config.toml
num_hidden_layers = 10
n_experts = 128
d_expert = 80
d_shared_expert = 128
normalize_top_k = true
balance_bias = false
lr_router = 0.000634
norm = "rmsnorm"
norm_eps = 1e-05
optimizer = "adamw"
beta2 = 0.95
batch_tokens = [16384, 32768, 65536]
max_steps = 9103
Below are experts of layer 6 (counted from 0) of a mixture-of-experts language model. Rows are named router (the router's row for the expert), up (a neuron's input weights, with its number), down (a neuron's output weights, with its number) and show model dimensions 128-191. Each number is 128 + 24 x the weight over its row's rms, rounded and kept within 0 to 255.
After each expert's rows: "gets" lists some tokens that make up at least twice as much of what it gets as of all text. This comes from a sample of Wikipedia text that the model never trained on. Tokens count by the router's weight.

# expert 119
router [160  90 165 104 136 160 140 154 114 122 116  62 109 124  86 169 114 123 128 113 126 115 158  96  95  99 116  86 113 116 113  98 171  82 108 164 140 112 152 134 130 130  82 124 154 113 101 134 143 102  84 118 160 134 101 146 169 165 149 134 120 125 125 198]
up0 [118  99 126  92 142 123 145 131 148 119 144 151 149 118 110  91 122 139 121 139 102  77  68 127 143  95 161 146 120 115 104 156 108 113 176 177  91 103 108 154 132 156  84 108 134 165 144  81 118 145 105 135 127 121  99 102 152 115  93 166 129 133 146 151]
down0 [106 134 142 143 117 128 187 133 196 126 159 127 122 148 126 108 122 159 159  97 114 154 120  92 122 120 134 141 140 109 140 103 101 138 154 115 125 116  97  82 114 124 126 120 184 134 124 152 119 124 119  97 109 130 113  96 141 101 129 142 154 133 159 117]
gets: "-", " ", " A", " P", " S", " F"

# expert 47
router [150  93 182 119 135 120 133 140 102  95  83 165 134 148 121 135  92 114 121 120 115  71 167 126 158 111 130 114 122 120  78 129 122 111 100 128 143 108 150 132 137 156 105 113 166 121 102 105 133 125 142 117 125 150 108  92 137 146 136 125  97 166 172 171]
up0 [119 155  94 109 158  70 157 116  52 116 173 165 122 132 179 145 147 138 103 129  98 152 127 118 131 137 129 148 100 111 149  90 151 113 142 173  89 142 146 160 166 120 121 131 126 150 166 143 109 137 144 104 126 148 114 119 171 154 139 137  52  98 141 116]
down0 [139 134  96  97  92 101  92  89  83 142 119 127 141 158 162  87 138 122 138 134 141 129 130 164 110 155 156 155 104 147 127  90 118 157 129 133 121 149  80 113 161 149 140 139 219 115 133 131  69 201 170 133 124 185 129 127 125 143  97 172 151 158 142 117]
gets: " is", " was", " are", " were", ")", " been"

# expert 34
router [130 124 147 102 135 118 135 123 119  92  88 128  66 132 113 128  99 108 129 151 112  98 119 132 106 117 105 126 117 131 102 131 113 144 100 114 136 179 166 102 125 155  99 139 175 134 118 105 129  91 121 145 140 123 107 105 135 122 181 149  63 149 122 152]
up0 [ 84 161  76 180 161 145 152 100 146 120 160 124  94 120 141 168 120 146 132 105  59 129 122 117 140 102 138 111 143 128 148 142 121 128 119 138 114  97 114 122 135 137  98 121 145 124 133 122 112 154  89 108 133 144 135  51 134 114 140 183 120 116 134 148]
down0 [102 167  89 171 146 138 146 105 137 139 125 110 111  94 124 140 134 129 109 133 130  85 128 188 104 127 137  89  98 133 129 116 136 155 129  86 104 108 131 137 133 100 153  86  99  94 119 112 152 156 124 111 111 128 134  86  69 154 139 163  98  93 111 133]
gets: " |", " /", ";", "==", " –", " =="

# expert 44
router [117 142 122 113 149 136 148 129 128 113  85 141 134 154 116 148  74 131 101 127 110  86 179 142 102 128 131 143 104 133 110 132 177 136 112 126 143 137 114 133 134 146 123 151 143 106 116 139 145  97 101 114 120 128 112 114 146 137 158 126 134 125 147 175]
up0 [153 113 102 156 135 118 136 126  96 158 115 129 124  91 104 198 124 116 169 148 114 156 131 113 106 143 136 119 135 124 145 113 122 150 108 141 115 107 119 109 153 118 132 113 122 116 176 151 145 139  87 148 144 134  83 110 135 164 116 134 110 141 140 162]
down0 [111 112 147 128 172 138 135 169 139 111 117 120  96 119 150 155 157 179 129  84 136 114 149 157 113 115 147 143 105 130 140 112 151 128 120 175 120 142 197 145 135 181 156 105  88 177 152 117 154  79 134  97 144 123 164 108 139 116 157 150 144  74 129 132]
gets: ",", " John", " President", " \"", " called", " named"

# expert 71
router [152  96 135 134 111 124 114 147  90  83 102 139 120 101  97 161 120  95 139 124 124 122 140 114 165 144 111 108 135 131 100 102 118  82 108 171 157 102 130 139 109 149 118 135 178 125  85  98 113 143 126 125 177 163 100 107 182 133 129 102 109 130 166 158]
up0 [202 149 128 122 139 144 119 182 141 139 149 168 142 156 107 150 136 151 165 147 138 158  94 151 126 110 130 116 131 104 160  98 130 161  93  69 101 160 155 117 159 154 145 102 135 138 148 160 128 110 113 133 120 100 108 121  92 147 132 144 145  91  92 126]
down0 [176 149 135 105 114 135 176 129 148 103  97 132 173 142 137 139 162 154 169  99 145 119  74 119  98 152  76 118 135 118 126 122 148 142 141 125 127 124 101 128 128 118 142 130 168 146  86  93 119 182 147 126 138 138 123 129 145 127  99 131 149 132 143 128]
gets: " with", " in", " on", " by", " for", " at"

# expert 59
router [150  97 157 121 134 145 131 160  98  93 105 176 119 146 140  89 119 121 140 155 109 139 155 132 116 115 110 116 135 123  69 161 142  93 131 129 146 149 144 104 135 156 105 147 161  91 123 126 136  87 108 110 145 123 124 119 131 163 177 144  92 148 155 124]
up0 [ 86 166 117 116 131 116 128  88 108 136 100 123 138 142 135  88 105 103 115 110 125 117 160 152 156 102  74 139 160 157 155  93 150 131 154 103 126 101 118 155 112  86 127 112 123 134 124 134 100 124 101 114  89  84  66 144 147 120 150 140 110 115 158 140]
down0 [176 145 140 127 180 110 144 122 172  94 147 148 119 170 132 137 148 140 153 146 132 130 147 104 109 132 128 123 139 121 134 116  79 128 118 127 150 145 137 142 100 114 146 104  68  91 127 141 130 117 109 124 178 132  94 140 122 132 165 152  81 131 126 107]
gets: "\n", "|", "==", " Species", " —", " Website"

# expert 79
router [158 126 180 115 168 120 119 126 135  85  96 123 118 113 111 141 114 136  90 119 139 107 162 112 173  97  96  87 119 107 105 122 149 120 109 152 147 122 157  80 151 133  74 136 158 145 147 128 141  87 141 159 161 146 101 111 153 141 159 128 104 128 143 182]
up0 [150 136 105 113 117 123 126 142 132 145 104 160  83 108 119 151 118  99 134 134  86 132 142  94  99 103 123 102  49 126 145  82 139 144 105 155 117 122 130 123 144 109 120 152 113 117 121 165 123 123 138 161 104 121 119 151  70 137 116 136 104  99 103 133]
down0 [110  96 185  91 127 180 115 111 141 158  96 143 102 103 113 124 109 114  91  85 149 164 136 147 135 111 131 175 148 113 105 150 155 118 133 127 127  96 166  98 127  89 134 114  64 178 152 102 171  97 166 103 161  89 129  89 128 113 146 146 109 165 146 105]
gets: ":", "==", "===", "---|---|---|---|", " =", " =="

# expert 52
router [131 155 155 111 139  76 141 144 123 105  99 162 111 116 126 154  80  62 117  91  94 111 124 118 167 111 123 131 129 135 116 124 128 119  93 166 134 187 141 136 147 134 106 115 133 133  99 119 157 158  85 152 114 145  97 119 151 143 170 121  89 165 137 117]
up0 [124  88 154 171  64  71 141 130 150 115 144 104 138  79 110 141 153 115 117  88 141 126 157 100 149 150 118  87  90 131 146 169 130 166 119  81 131 141  94 101 132 135 131 123 132 146 111 141 128 138  91 151 160 120  69 137 141 139 169 144 138 130 130 128]
down0 [138 108 130 165 122 173 101 128 143 111 169 139 124  91 158 129 114 159 119 126 139 156 133 126  88 122 127 154 100 143 117 148 144 169 112 104 119 107 136 144 112 122 127  97  85 163  98 128 155  97 110 136 134 107 116 142 113 103 156 149 129 118 118 132]
gets: "a", "y", "e", "s", "ley", "i"

# expert 102
router [139 130 152 138 154 110 166 163 133 101 114 147 128 166 112 120 128 122 132 124 103 128 151 135 139 134  79  98  96 116 105 142 102 128 110 140 205 198 131 129 139 177 122 128 152 112  93  94 119 126 111 137 107 128 127 118 146 125 214 121 145 127 144 154]
up0 [102 158 158 122 122 141  69 121 109 143 113 113 176 136 117 182 115 119 142 123  99 144 125 155  68 136 128 133 112 117 109 102 164 153  97 121 139  95 170 130 117 131 148 122 127 159 148 121  92 102 112 138 135 149 114 127 164 105 126 116 123 129 179 129]
down0 [ 68 108 133 137 121 101 186 139 102 123 136 123 178 141 138 189 132 141 133 134 163 103 157 180 144 132 115 126 139 164  95 108 130  90 134 115 145 144 122 174 116 122 156 111 145 124 126 132 145 145  94 145 160 158 102 122 125 121 140  95  98 125 146  99]
gets: "s", " the", "th", "st", "'", "rd"

# expert 7
router [144  90 166 120 160 118 135 127  93 111 109 130  98 127 119 115  89 108 143 139 128 111 152 119 141 117 115 102 136 108 114 140 158 100 125 153 118 133 170 106  94 131 112 140 164  91 114 109 137  98 139 172 169 158 101 144 112 141 144 126  84 171 155 182]
up0 [122 137  91 140 147 130 101  99 174 142 101 130 135 144 146 111 102  68 145 142 120  90  61 136 137  99 106 119 131 127 129 116 114 108 124 102 110 114 102 157 132 103  83 103 129 110 151 163 106 170  99 117 121 181 109 131 129 151 115 111 130 133 160 135]
down0 [120  91 102 112 115 150 123  91  94 135 132 166 113 117 161 129 132 152 119 202 171 119 120 188 168 155  99 137  83 133 128 116 163 150 113 102 112  71 125  50 128 133 136 127 129  87 145 138 145 112 147 125 121 123 126 151 130 132 102  97 120  96 123 144]
gets: " |", "\n", ";", " –", " =", " is"

# expert 26
router [134 148 145 134 147 122 177 130  98  83  84 105  99 141 103 113  62 106 151 155 119 126 107 119 112 150 115 122  74  90 124 117 135 101 129 138 139 136 132  86 141 112  89 150 150 119 131 118 126 118 122 145 173 124 116 119 143 147 157 147  95 135 147 213]
up0 [153 145 118 131 141 141 119 125 122 125 118 155 134 109  94 104 146 100 107 136 145 160 120 142 118 145 122 149 107 126 105 169 114 124  75 132 110 114 129 149 144 132 113 108 140  82 145  70 112 137  76 151 161 171 135 122 113  92 160 123 150 131  73  46]
down0 [120 145 112 124 148 160 114 161 137 144 140 136 149 100 126 122 173  84 134 120 163 134 124  93 146 157 102 109 120  89 100 149 115 148 149 116 156 130 144 108 115 133  95 130   0 142 129  64 142  89 112  93 120 118  74 142 120 105 145 136 118  96 125 166]
gets: ".", "\n", ").", "\".", ".\"", " 2009."

# expert 32
router [118 134 185  99 128 136 123 126 132  80 102  91 161 110 103 137  91 108 130 114  85 121 154 109 143 109  85 111 112 127 113  96 133 122 128 125 140 147 131 125 105 127 114 172 161 102 118 121  98 158  76 128 142 157 115 126 154 159 151 133 125 113 139 153]
up0 [134 113 100 169 116 123 150 120 144 130 128 144 105 124 124 126 106 108 127 127 128 133  83 120 132  63 165 126 113 132 154 122 148 135 139 133 132 138 118  95 121  77  91 109 145 146 150 161 141 150  99 114  99  95 121 112 189 145 124 103 134 149 160 156]
down0 [113 141  80 135 130 113 144 147 138  99 135 176 101 124 131 133 148 154 141 147 135 131 150 124 146 131 142 165 106 157  91  52 126 137 144 102  95 157 110 117 142 110 142  91 167 125 153 124 120 118 126  77 149 196 105 171 115 121 105 153 114 145 146 144]
gets: " first", " second", "th", " third", " –", " First"

# expert 6
router [167 140 114 114 151  99 173 135  98 102  97 100 139 162 105 140 106 124 154 173  75 122 147 101  99 104 108 127 111 114  93 124 141 120 108 153 164 147 132 124  99 148 123 112 152 115 108 107 129  86 120 138 159 122 105  88 136 143 182 126 151 166 139 162]
up0 [130 146 129 167 113 125 116 145 126 129 122 132 123 104 189 161 140 101 128 141 132 104 169 103 133 122 176 117 160 135 105 130 130 117 143 127 147 108  98 120 109 147 114 105 124 138 167 140 153 110  60 140 156 184 124 100  99 146 127 143 138 143 134 132]
down0 [122 169 179 144 177 128 109 116 115  97 122 126 136 168 136 159 143 146 164 128 129 132  65 151 151 116 140 163 127 140 154 122 122 110 115 127 149 129 163 113 169 114 123 167 210 149 182  89 126 125  86 159 126 114 156 122 134 111 107 132 116 165 116 122]
gets: " S", " M", " P", " ", " C", "s"

# expert 1
router [139 127 127 124 146 155 110 106 116 124 125  90 114 164 115  98  76  91 125 112 110 111 134 114 156 129 115 121  96 132 114  94 124  89 122 131 162 150 179 135 144  98 115 115 182 113 110 101 143 142  87 149 173 162 122 132 145 167 175 142  94 138 147 181]
up0 [113 105  86 126 143 148 167 110 138 101 156 135 105 126 102 173 102 131 108 130 130 152 134 102 128 123  92 126 107  95 132  82 116 115 106 143 113 146 149  67 195 118 110 151 141 128 154 155 177 122 137 129 123 118 105 157 110 122 135 149 101 120 152 134]
down0 [130 146 116 127  75 166 125 122 157 105 116 143 130 161 143 129 104 124  80 114 137 205 111 105 117 133 113 119 143 129 135 144 118 147 119 138 122 127 144 141  99 158 149 188  88 137 105 133 141 115 102 131 133 135 130 119 102 115 128 203 160 118 125 130]
gets: " 2", " 1", " 3", " 4", " 5", " 8"

# expert 11
router [148 113 106  95 149 135 165 150  87  91 101 105 114 161 123 169  97 106 150 123 121 123 142 125 146 126 120 100 106 136 132 107 131 115 129 130 127 150 122 111 111 150 138 144 207  98 104 122 147 128 126 145 154 165 105  94 171 161 129  84 125 111 138 187]
up0 [120 152 104 111 114 141 139  91 123  90 112 163 115 149 138 146 114 120  98 116 126 123 138 129 128 131 157 141 105  94 142 129 123 155  77 143 123 123 117 115 134 152 130 148 128 134 137 107 111 148 118 112 111 126 146 119 121  42 142 124 147  97 152 128]
down0 [117  83 159 124 133 149  70 165 141 153 150 163 116  85 139 126 188  90 123  87 128 145 163 163 127 119 146 146 113 141 118 130 126 124 125 101 128 115 131 128  95 162 123 107 124 107 146 138 119 163 123 135 143 103  98 105 116 112 111  98 135 118 135 185]
gets: " as", " with", " became", " of", " into", " for"

# expert 83
router [142 121 126 108 104 146 172 124 128  95 133 164 109 153 134 122 123 109 155 131  89 147 140 131 148 107 112  95 131 128  67 109 109  72 119 125 122 155 136 121 140 152 111 120 191 119 115 106 122 142 112 144 151 136 117 104 135 136 172 128  96 154 174 126]
up0 [124 114 126 139  94 155 127 170 143 148 123 100 116 150  71 141 116 121 130 112 117 123 175 142 103 157 139 136  95 108 138 115 144 123 153 113 154 131 148 155 122 155 141 109 106 121 144 152  87 194 145 135 127  90 103  81  94 137  79 138 156 114 150 139]
down0 [148 106 142 106 122 113 124 139 121 140 128 147 152 162 126 136 138 118 126 129 145 119 107 138 122 157 146 127 127 123 113 124 133 122 166 129  95 114 121 121 165 134 120 125 202 119 152 143 111 125 122 100 123 127 142 133 116 118 136  92 107 126 136  84]
gets: " the", " its", " their", " his", " The", " this"

# expert 80
router [152 108 174 122 121 115 162 153 113  86  66 118 106 107  89 117  82 116 112 148  82 110 146 112 119 132 106  70 125 106 127 114 126 104 108 138 153 185 157  98 140 117  96 120 157 120 107 114 146 129 148 141 147 115 103 127 157 126 155 121 136 161 127 149]
up0 [143 111 114 119  86  96 129 139 101 154 115 135  98 117  87 114 147 163 110 142 115 138 112  99 106 128  95  82 132 103 105  94 122  76 157 109 143 122 130 125 127 137 106 127 141 140 102 127 179 154 122 189 138 156 128  94 102 144 106 108 125 122 155 164]
down0 [143 127 160 130 146 164 106 120 135 117  90 108 111 105 166  90 133 108  85 137 136 110 135 162 137 120 108 111 141 122 118 125 125 102 101 115 149 132 163  99 126 146 112 126  67 125 109 117 177 138 154 124 141 133 109 100 106 125 131 129 171 106 132 187]
gets: ".", ")", " example", " also", "com", "m"

# expert 117
router [117 114 164  82 157 118 148 125  81 106 101  56 126 169 121 118  97 142 150 146  91 120 116 120 105 120 105 118 111 131 116 127 169 151 111 131 158 146 152 128  94 160 112 123 159 109  99 133 121  94 128 118 167 122 135 132 157 152 166 128 144 147 133 169]
up0 [133 114 129 124 136 118 127 166 106 127 131 146 124 139 124 160 158 137 142 103 134 124 121 126  91 148 116  90 131 133 151 136 152 105 102 172 123 111 107  49 135 135 109 140 142 146 145 132 142 132 101 163 144 160 163 106 143 157 113 134 125 142 126 186]
down0 [129 129 165 100 114 105 140  97  97 155 112 114  86 105 123  88 127 148 137 126 140 138 128 142 141 142 129 129 126  71  89 137  94 162 117 121 134 117  86  98 156  93 113 117  68  75 136 117 124 136 126 108 112 126 114 202 153 126 144 143 103  90 121 101]
gets: " W", "S", "C", "F", " L", "B"

# expert 23
router [ 94 130 121 118 161 100 165 101  84 102 135 100 109 135 119 134  85  96 114 148 129 120 104 153 154  82 122 117 118 146  69 110 166 121 137 149 158 137 142 116 103 156 121 141 142 121 114 132 149 124 120 113 140 151 114 126 116 139 171 172 125 128 146 144]
up0 [117 128 117 162 156 161 108 131 169 123 129 165  90 120 158 160 125 137 133 150 114 114  85 149 113 121 134 134 146 148 116 136  89 105 112 127  90 122 187 133 154 169 148 125 127 126 139 121 140 130 141 165 127 136  78 130 101 142 137 145  98 129 142 143]
down0 [136 109 115 129 154 133 128 135 150 121 141 123 154 152 141 122 167 138 111 103 126 155 154 131  57 128 118 114 111 148 111 104 145 140 128 139 131 137 108 147 149 116 161 128 124 143 127 174 170 104 151 124 105 117 103 146 169 136 154 112 131 126 121 139]
gets: "n", "in", "t", "c", "er", "i"

# expert 19
router [165 129 140 124 143 141 151 143 110 131 106  82 115 138 124 159 136 135 155 114  88 105 183 105 140 111  96 103 109 120 120 118 115 100 109 125 148 145 148 125 122 171  98 145 183 136 101 118 126  84  94 116 168 138  99 118 136 163 201 104 133 169 167 200]
up0 [130 105 140 126 151 116 121 149 128 146 110 124 105  92 152 136 122 120 173 106 146 166 136 149 155 109 205 143 125  72 156 129 164 112 149 161  44 121 116 116 137 120 135 111 133 133 122 103 147 134 122 114 154 131 184  96 152 107 127 136 147 128 141 114]
down0 [136 124 139  93 161  99 157 121 144 113 133 112 159 153  82 140 127 130 156 134 159 134 123  93  90 119 111 108 138 128 109 161 137 125 119 124 128 186 183 139 115 101 165 113 154 122 144 124  91 152  94 111 130 123 105 140 117 104 157 105 133 122 131 119]
gets: " the", " a", " \"", " an", "The", " The"

# expert 113
router [126  95 164 123 148 130 149 163 117 116 110 138 138 143 129 141  70  66 111 125 109 107 164 104  99 130 138  97 124 141  99 131 101 104 116 122 138 113 138  73 110 152 102 153 170  83  75 130 154  92 118 150 146 117 106 134 178 133 148 173  61 161 132 170]
up0 [135 178 133 151 155 159 134 161 145 103 121 101 123 128 118  88 112 145 139 127 133 116 111 167 110 124 117 123 144  80 118 162  94 103  88 165 167 135 130 150 151 176  85 101 127 134 159 122 121 111 158 100 141 132 135 110 148  90 157 155 139  91 142 153]
down0 [176 126 109 153 158 130 116 114 130 107 106 170 125 135 204 123 108 102  76 133 128 113 128 130 123 151 115 133  73  73 133 151 111 100 116 171 138  97 157 120 142 171 111 116  91 108 162 121 112 117 101 148 152 105 108 153  77 138  99 122  84 156 113  98]
gets: " |", "\n", " where", ";", " ==", "=="

# expert 22
router [158 126 164  92 135 153 107 113 109 111 105 159 120 160 110 139 110 113 148 138  99 124 139 129 117 120 104 103  95 117 127 157 139 119 127 121 162 172 162 107 138 166 129 160 148 130  99 111 139  90 131 138 144 134  89 123 110 142 149 146  89 151 143 147]
up0 [151 148 100 103 155 102  99 119 125  78 106 144  94 145  69 115 133 141 154  93 137  98 113 145 127 127  88 139 142 140 123 138 147  95 108 169 181 145 120 128 120 123 132 126 133 158 115 109 146 112 133  83 139 147 182 146 143 132 100 131 124 130 134 156]
down0 [135 124 112 121 136  66 136 111 165 115 139 117 113 134 107 144 142 139 139 123 127 122 124 118 124 105 126 129 162 156 169 137 131  72 128 141 129 140 175 103  93 104 130 147 143 143 149  98 106 142 145 155 163  93 183 143 121 143 137 112 110 136 163  97]
gets: "\n", " Location", " Binomi", " Website", " Coordinates", " List"

# expert 90
router [150 136 115 138 180 134 143 148  83  99 105 148 114 123  97 166 102  97 138 141  92  95 162 147 101 112 123 128  95  76 120 136 114 127 105 158 161 141 165 138 102 137 104 167 148 134  96 120 131 106  91 141 177 161 105 124 148 135 143 163 140 162 149 172]
up0 [163 101 106 101 130 146 145 128 138 110 152 124 137 101 103  89 129 127 152 139  70 117  76 110 145 120 142 119 115  91 144 173 100 124 148  87 112 108 180  79 134  87 150 128 147 142 127 100 146 118 126 128 146 141 128 127 123 137 139 131 113  83 159 149]
down0 [157  97 122 146 128 161  92 154 162 142 104 158 171 121 135 107 129  76 108  92 102 108  91 112 168 140 149  94 145 128 133 123  88 122 135  79 157 105 165 124 140 126 114 170 106  80  90 151 139 132 106 146 144  99 138 153 148 129 101 127 104 117 142 126]
gets: "-", " The", " St", " A", " \"", " La"

# expert 81
router [141  70 135 108 153 150 138 151 114  73 121 147 111 117 105 109  83 103 107 103 118  96 128 107 138 125 101 137 108 126  82 124 142 104 137 123 140 110 137 129 113 120 122 106 138 136 140  99 181 114 121 124 130 139  61 124 155 140 174 132 135 133 158 118]
up0 [117 144 151 104 167 150 116 112 111 130 124 146 156 147  97 135 125 132  99  98 117 118  70 124 110 176 166 105 121 100  64 142 130 107 108 139 139 131 174 118 152  77 109 109 127 148 142 129 139 119 130 141  85 115 183  50 118 143 119 121 143 147 124 116]
down0 [117 146 113 109 135  93 117 128  88 112 122 153 119 129 157 135  90 124 126 165 116 138 153 148 132 130 134 137 184  94  97  84 136 116 141 124 153 139 135 128 167 145 119  95  91 101 156 154 131 109 123 101  88  94  64 103 127 150 105 130 179 122 114  83]
gets: "o", "a", "i", "e", "to", "u"

# expert 88
router [146 117 127 129 176  85 147 180 120 124 111 144 127 133  71 119  89  92 104 111 119  81 174 111 128 134 110 132 123 142 115 147 122 141 144 119 171 116 135  81 104 139 118 184 161 126  89  97 143 113 135 144 139 171 118  97 182 136 134 139  83 147 140 155]
up0 [123 109 145 158 113 136  99 179 111 137  93 107  90 116 144 155 133 123 141 118 183 110 144 158 205 102 135 117 137 120 131 162  94 141 158  98  74 151 119  90 102 145 138 128 134  82 146 143 174 190 129 139 105 140 162 105  94 147 145 102  85 140 158 127]
down0 [138 129 118 109 124 129 142 118 106 151 139 109 149 169 138 125 124 178 143 146  84 130 139 134 105 124 115 128 108 164 119 102 133 166 149 140 124 136 150 176 155 160 106 130 140 151 127 113  91 142 132 114 110 118 165 144 133 140 126 172 126 132 156 129]
gets: " |", "-", "|", ",", ":", " but"

# expert 35
router [143 128 150 106 157  97 150 179  99  87 124 141  97 147 117 139  95 131 124 148 130 118 136 124 102 117  85 130 115 106  80 102 111  99  91 125 110 139 160  82 121 174  99 147 164  97 106 123 148 132 111 141 149 133 131 103 143 132 196 133  93 138 146 159]
up0 [148 136 174 160 123 128 117  90 122 109 130 128  96 114  86 123 109 151 116 158 145 102 142 180 134 119 154  97 126 130  97 125 113 144 167 121  99 111 181 103  92 160  83 147 138 113 146 100 115 118 130 110 158 125  95 143 122 112 112 114 105 107 141 153]
down0 [ 92 163 105 118 110 115 134 104 129 129 157 138 136 163 122 151 150 119 133 150 160 101 151 102 129 115 126 143 186 135 114 117 124  99 117 146  99  91 105 167 105 140 128 122 118  64  86 158 121  80 120 123 145  99 168 145 149 152 133 120 112 130  74 166]
gets: " |", ";", "|", "-", ":", "=="

# expert 53
router [139  94 140 113 143 121 120 168 125 105  94  79 111 143  85 108  81  97 170 121 125 107 130 146 101 108 123 139 156  98 115 128 106 109 137 140 144 123 117  91 128 165 131 125 143 145 101 124 136 137  83 121 116 129 113  92 145 132 156 174 112 119 155 160]
up0 [112 144 120 150 119 111 121 110 145 110 172 125 136 108 131 146 104 140  92 106 152 131 157 108 105 136 134 109 144 136 101  92 152 118 136 211 160 104 130 178 149  86 134 101 138 122 179 155 133 148 109 113 115 160 146 164 137 153 152  96  86 117 124 125]
down0 [ 97 136 138 112 139 146 168 129  91  85 149 118 116 103 142 102  98 144 157 207 148 133 135 149 122 132 113 157 101 119 122 119 122 170  88 122 145 112 103 141 143 125 127 123 137 119 103 118 144 147 156 103 141 114 123 135 150 122 128 103 121 160 127 129]
gets: " was", "ly", " is", " but", " not", " most"

# expert 56
router [145 119 135 113 134 140 121 140 111 107 108  87 112 123 106 158 125 108 124 143  86 118 118 124 115 102 140 111  97 100 119 120 165 119 104 131 139 137 161 106 153 139 121 168 152 128  89 119 128 115 100 121 181 142  91 127 127 136 165 145 119 114 141 160]
up0 [151 158 151 149 138 124 121  92 123  99 131 120 104 120 123 132 121 155 147 104 108 164 124 131 147 144 136  88 102 151 156 119  94 121 134 139 129 119 123 151 159 122 134 135 128 135 146 146 115 162 187 150 106 135 136 121  96 119 150  81 130 106 105 119]
down0 [153 131 111 151 164 134 163 156 128 111 140 110 101 143 117 138 104 107 139  87 156 133 155 115 144 122 115 129 138 163 147  92 136 145 150 160 132  60 127 101  93 123 110 107  86 135 126 124 153 109 117 123 113 151 106 134 147 147 111 124 164 111 127 176]
gets: "-", "|", " -", " up", " un", " out"

# expert 94
router [124 128 133 113 117 128 154 134  81 125  89 111  94 146  70 177  44 106 146 131 105 116 118 120 126 125 106 126 113  88 100 129  97 109 100 121 116 134 131 133 118 172 129 113 201 116 121 133 134 105 116 154 158 149 113  87 129 141 143 135  70 126 138 137]
up0 [102 114 172 120 147 135 198 133 161 140 139 139 103 152 127 169 130 154  88  86 116 161 124  84 112 115 135 134 140 120 109  82 122 141  49 112 104 128 124 124 117 130 131 126 119 157  86 133  97 143 108 166  97 145 119 148 163  72 111 130  37 144 132 125]
down0 [179 141 132 118 159 118 120 122 118 153 141 130 147 159 153 111 154  95 151 158 132 114 117 156 122 130 144 118 135 125 126 131 108 137 152 120 109 145 124 124 128 144 137 124 197 118 142 103 136 177 140 117 107 120 105 125 116 110  86  98 123 106 156 136]
gets: "ing", "s", "ed", " led", " take", " make"

# expert 39
router [135 116 141  95 133 140 121 146 116  96 115  84  94 125 136 140  69  85 174 157  85 120 143 114 160 115  84 101 128  87  58 143 135 117 117 140 122 179 127 112 104 137 100 138 168 108  92 106 151 148 109 132 140 132 125 136 148 140 138 120 134 144 142 188]
up0 [143 132 121 123 148 122 185 127 111 116 115 144 160 143 100 170 138 161 125 129 114 114 123  98 142 125 116 140  66 137 117 113 122 168 142 155 154 155 125  74 132 142 113 135 137 172 128 151 141 111 119  98 119 126  82 152  98 113 122 167 125  88  96 186]
down0 [126 154 143 124 112 118  90 143 122 122 120 179 137  93 151 131 137 106 117 131 136 149 144 129 112 175 138 124 158 128 147 149 153 158 154 155 135 135 135  99  96 145 125  94 133 118 128 150 104 145 136  95 165 134 136 132 119 157 105 133 138  99 138 152]
gets: " and", ",", ";", " who", " or", " which"

# expert 41
router [131 117 180  99 130 117 113 159 122  87 117  87 100 143 132 157  82 118 102 146 105 122 158  96 137 108 140 105 114 146 126 134 147 121 136 138 163 140 148 140 123 129 103 104 166 143 106 117 137 138  85 120 187 130 107 157 124 127 178 129  92 149 142 191]
up0 [149 125  90 119 131 134 144 132 118 155 100 115 114  81 100 167 123 119 119 111 119 131 143 110  85 109 114  43  86 120 132 133 163 163 120 127 138 111 140 128 117 103 132 157 128 133 148 113 122 121 127 140 139  99 116  92 109 136 142 152 129  96 125 180]
down0 [112 116 144  93 129 118 111  97 154 140 139  61 153 124 140  99 129 151 102 129 144 114 140 133 100 133 121 152 127 136 137 134 113 123 113 161  90 119 155 131 116  94 128 103 137 150 140 147 146 138 127 139 121  97 107 128 141 154 135 128 121 140 138 135]
gets: " 1", " 2", " 3", " 0", " 4", " 5"

# expert 64
router [159 138 130 125 161 129 151 121 134 125  89 118 119 151 109 134 131 119 145 140 107 132 166 109 129 162  99 109 119  87  78 108 106  90 114 128 137 138 154 128 140 136 127 158 217  80  99  84 151 136  89 131 122 126  66 110 141 164 190 140 124 154 150 183]
up0 [ 99 141 120 139 125 148 127 117  63 123 120 134 111 114 119 138 115 118 121 101 128  92 108 146 133 133 116 118 102 125 183 123 191  98  88 135  91 107 140 119 107 148 150 129 131 167  90 170 129  88 140 113 116 128 151 143 135 126 105  84 173 145 173 135]
down0 [125 130 112 156  98  75 176 128 120 108  98 163 144 161  99 137 107 136 139 149 139 123 118 128 133 134 105 107 110 134 128 108 159 150  95 135 150 108 126 104 127 157 141 143 178 146  99 122 131  78 155  90 104 168 105 129 124 112  76 114 111 124 138 125]
gets: " the", " a", " his", " The", " of", " an"